{"hidden_size": 640, "moe_layers": [2, 3, 4, 5, 6, 7], "routed_scale": 1.0, "norm": "rmsnorm", "norm_place": "pre", "positions": "rope", "rope_fraction": 1.0, "qk_norm": false, "init_std_up": 0.0167, "beta2": 0.99}
Below are experts of layer 2 (counted from 0) of a mixture-of-experts language model. Rows are named router (the router's row for the expert), gate (a neuron's input weights, with its number), up (a neuron's input weights, with its number) and show model dimensions 480-639. Each number is 128 + 32 x the weight over its row's rms, rounded and kept within 0 to 255. Numbers have three digits each.
After each expert's rows: "gets" lists some tokens that make up at least twice as much of what it gets as of all text. This comes from a sample of Wikipedia text that the model never trained on. Tokens count by the router's weight.

# expert 5
router:068109161138101160134062106088159141106106104147131170091071161099156115194120116105166180127119141117141127086146083171114130112121149103091084161121146127145108069136083051186159165109078094150154188096145143133084157094084200239164130161150075158115073096166123056047114134127099181149163150150104149105139148130141190145123099128157115137148131153171105070118141112134132118113154151176116135165146170150107119069083117113071168119098157113132159113128143132152148134070150087
gate1:072160139124127126100103124134173143164125061162121131219112087187145205174115042081103093080116132136101110136109098117137092189093055146156129162139051123167140113116080106151053119170161097079132108095142087145134096147136130139172113116116140150172120074111129089133207115137135172128148162106066151150054103173097139170134163107139112120148073132166059123119136200125132102159141148165134098104144133147133082067129091139066114156113111171082173160132188077183120153165132179
up1:110106032119095072091119087175115112145161113124121161157144156168128172113116150069119146125117103085121133165143149082193039137152148097129055125159056141138112153136112108148108143139112123147125115125125095111150093142156127128129176069106093151128121146121132110079149166151144165095143130164141154142191162134142109142149128130101083134112150137129116071057122083168100162158186113114169080104147113157154133107117133143102169130134182161131144113084182102106150125177166111
gets: " |", ":", "|", "-", " of", ";"

# expert 8
router:187181143134168143113155144134044144160126082120148109110091130163127174106122087131087074155113121144132108118067156095069158133130057116133138113103149118099101073085113121073183127122112122124179149093129155138091133158096154128074115116117136167168169123081083114122161103128095139183145090097112075157143077137145112114148122123141196136122170131123200153097063166141142107100077130141134158105091146128130139135106155164108091122125121133090105116131131073085130130189114134
gate1:127130125148171149128125106148109083154086205148127072131129121104176155205167075167133157180095127149094148116097154148151134149093149129157105109128130094151133087147099128154169109116168184164150136132127110163077124172119119110135096156093104143123085165145170105158076170106125143054129075122137147159101134046174154134119121189118145180121152149099093091148140106090154113146170143173118179100124118105122176171130129165098209143094112146173172121158103110184087152134105130
up1:192096229173152141171090081148103172204142136122074107105097109129113102107087120105117129174085122158201140141138196102096164118098153127107140210069124141130127139148164143135146085124162143178141129116105145121129087126144128042058137130129128120093104127121106153090203145124187144121157178179102193126162089103150112048154077092119133096137179178131142132147135110104132120145145150098152123166077203139170145122116142143175088113150160121086134082086086141131111103113120102
gets: ".", " | ", "–", ")", " |", "s."

# expert 4
router:096124229088188134095154145112206129102115164137198145141130124076124184135120088165075106122082153124082164132127089176125117079131086096141125119097173112123089089151091123120108159135056063098107158113101110201138063108163128155093158130089083117161194159162155126170149078093098226108120059135131071150158102130130169162094105127129097141115072129159123151097126137107085114107091112116104128208121151159113166175119160153072114174157156118153159132115120119120136072174055157
gate1:148175199089162208162088131152184161093089078124125123072116159158123119075151176119111110150110127118116102166166108131048205140066149143114121089130109144110131133092121129164126111131118158132149145127145142091085149101130102133128169123108131096093088141120111130114148145135144146147108191072134155184160116125111158150110103141128154098097142137145142148141100073081131162118095167099044069075065124088078121124083146095148120089153110111070095141082120098115115140097148134
up1:111084108058121129076166095100117107127078141171053111156139144169176184156158120126174107140114078145133089174134197169165105095126118146141157173073147089182131122145121154214143184155188097129083082171084158119120076085140127096082130150111105078140108102156131141101166136125187128129143075123099104096121144175072099117152137136093166080180122050090135147139141141145161106106103075154200098148127175107129160135146115150164131155133160152174122109160136143182137100152118182
gets: "2", "1", "0", "3", "4", "5"

# expert 15
router:155079161145147089117120143163151146095067057100139106115144189159166136139112115118149100116145105151147093123109133153124158125107149110063109098140077142107155106100095165143176174091180175152143144132105121103125091096103105124121103174159116146068081137108119171091152091125122108130132187104119106066108093149104102118099097124038077146135131124143118130175129089146141144103136183148102151150057098123135125048158146153206153092101132130110170116107112156085135122173149097
gate1:128101106138126148095134133137139106153149111139143094071172155116143164082161134119039120156120123102123127146100070156179121121125161129129098116148053112145144124162164102110143076176119114089117127128181145162103124157105143163176127054110148209183143096095153176140139108184130136111153136121144143156121100087149113143082164124087084106152115161163139087024111177118090136125142143134140089137126148121127151122058134127129182155133122153127085168094078155130159127095171085
up1:156109028123183140177087202136059055121150093108117110162163134129072105136077179098140118160085159092157153150145120156111086078139153110136146106096134152136173147150195113090092128119136141109159084131124157062205138135106121168212106137127144140188188132102056172106147114108127110176170091116088188123194144126156108142128134121136093131134160187130141109103149123127211108128107119113147128166137124151148133117104180105172062092117173100170094160129109123123080145121078112
gets: " | ", " ", ", ", "–", " in ", "1"

# expert 10
router:155144138104141131157141176143103143135164156147156204114112094135155132123172124122066142111121150183071157123079113125136094147147143120150149131104171149155105105193136155120096076092192068146076150142123179155164145151125076092052146157089175148195152129171180137143162156109138120184180095159186173138155089109133121159135169129113126148176129154126141127090150084163141082126111129106145097172137084133137152187144121147150100165127140126043118096094136139101136133171120154
gate1:144199178108163138163012154150069147147139142119096090130117125064151132131122087078082156107087156111115132135051123086102113111095103093101124112112113150092050169080100108097151115105116166161125173150089142095108136087177156114112153159098087095130156158074125153109090095109160136214125125130141163072089100163078148067117094115158121163138115167111161158137114174114156149155148122128110169098130103158086104142109134139113075128127073103121146085142113114147103104132111113
up1:102122132109088116163128128174157127185100174161084098089097140106082106125228073132145132117158110096114133090100057088113109076127144145120053050096147123096111090193086146092113127144094090121167165162115080198117100061119183112108082114139159129168123155126064081155141092107068127104130150116142111127110145110180087138113107136149109160112104089113120119104076137198120162067117106137122113145106170075127149080173228109128122149161093056099142097107122128153173124169112131
gets: "\n", "\n\n", ".", "==", "===", "| "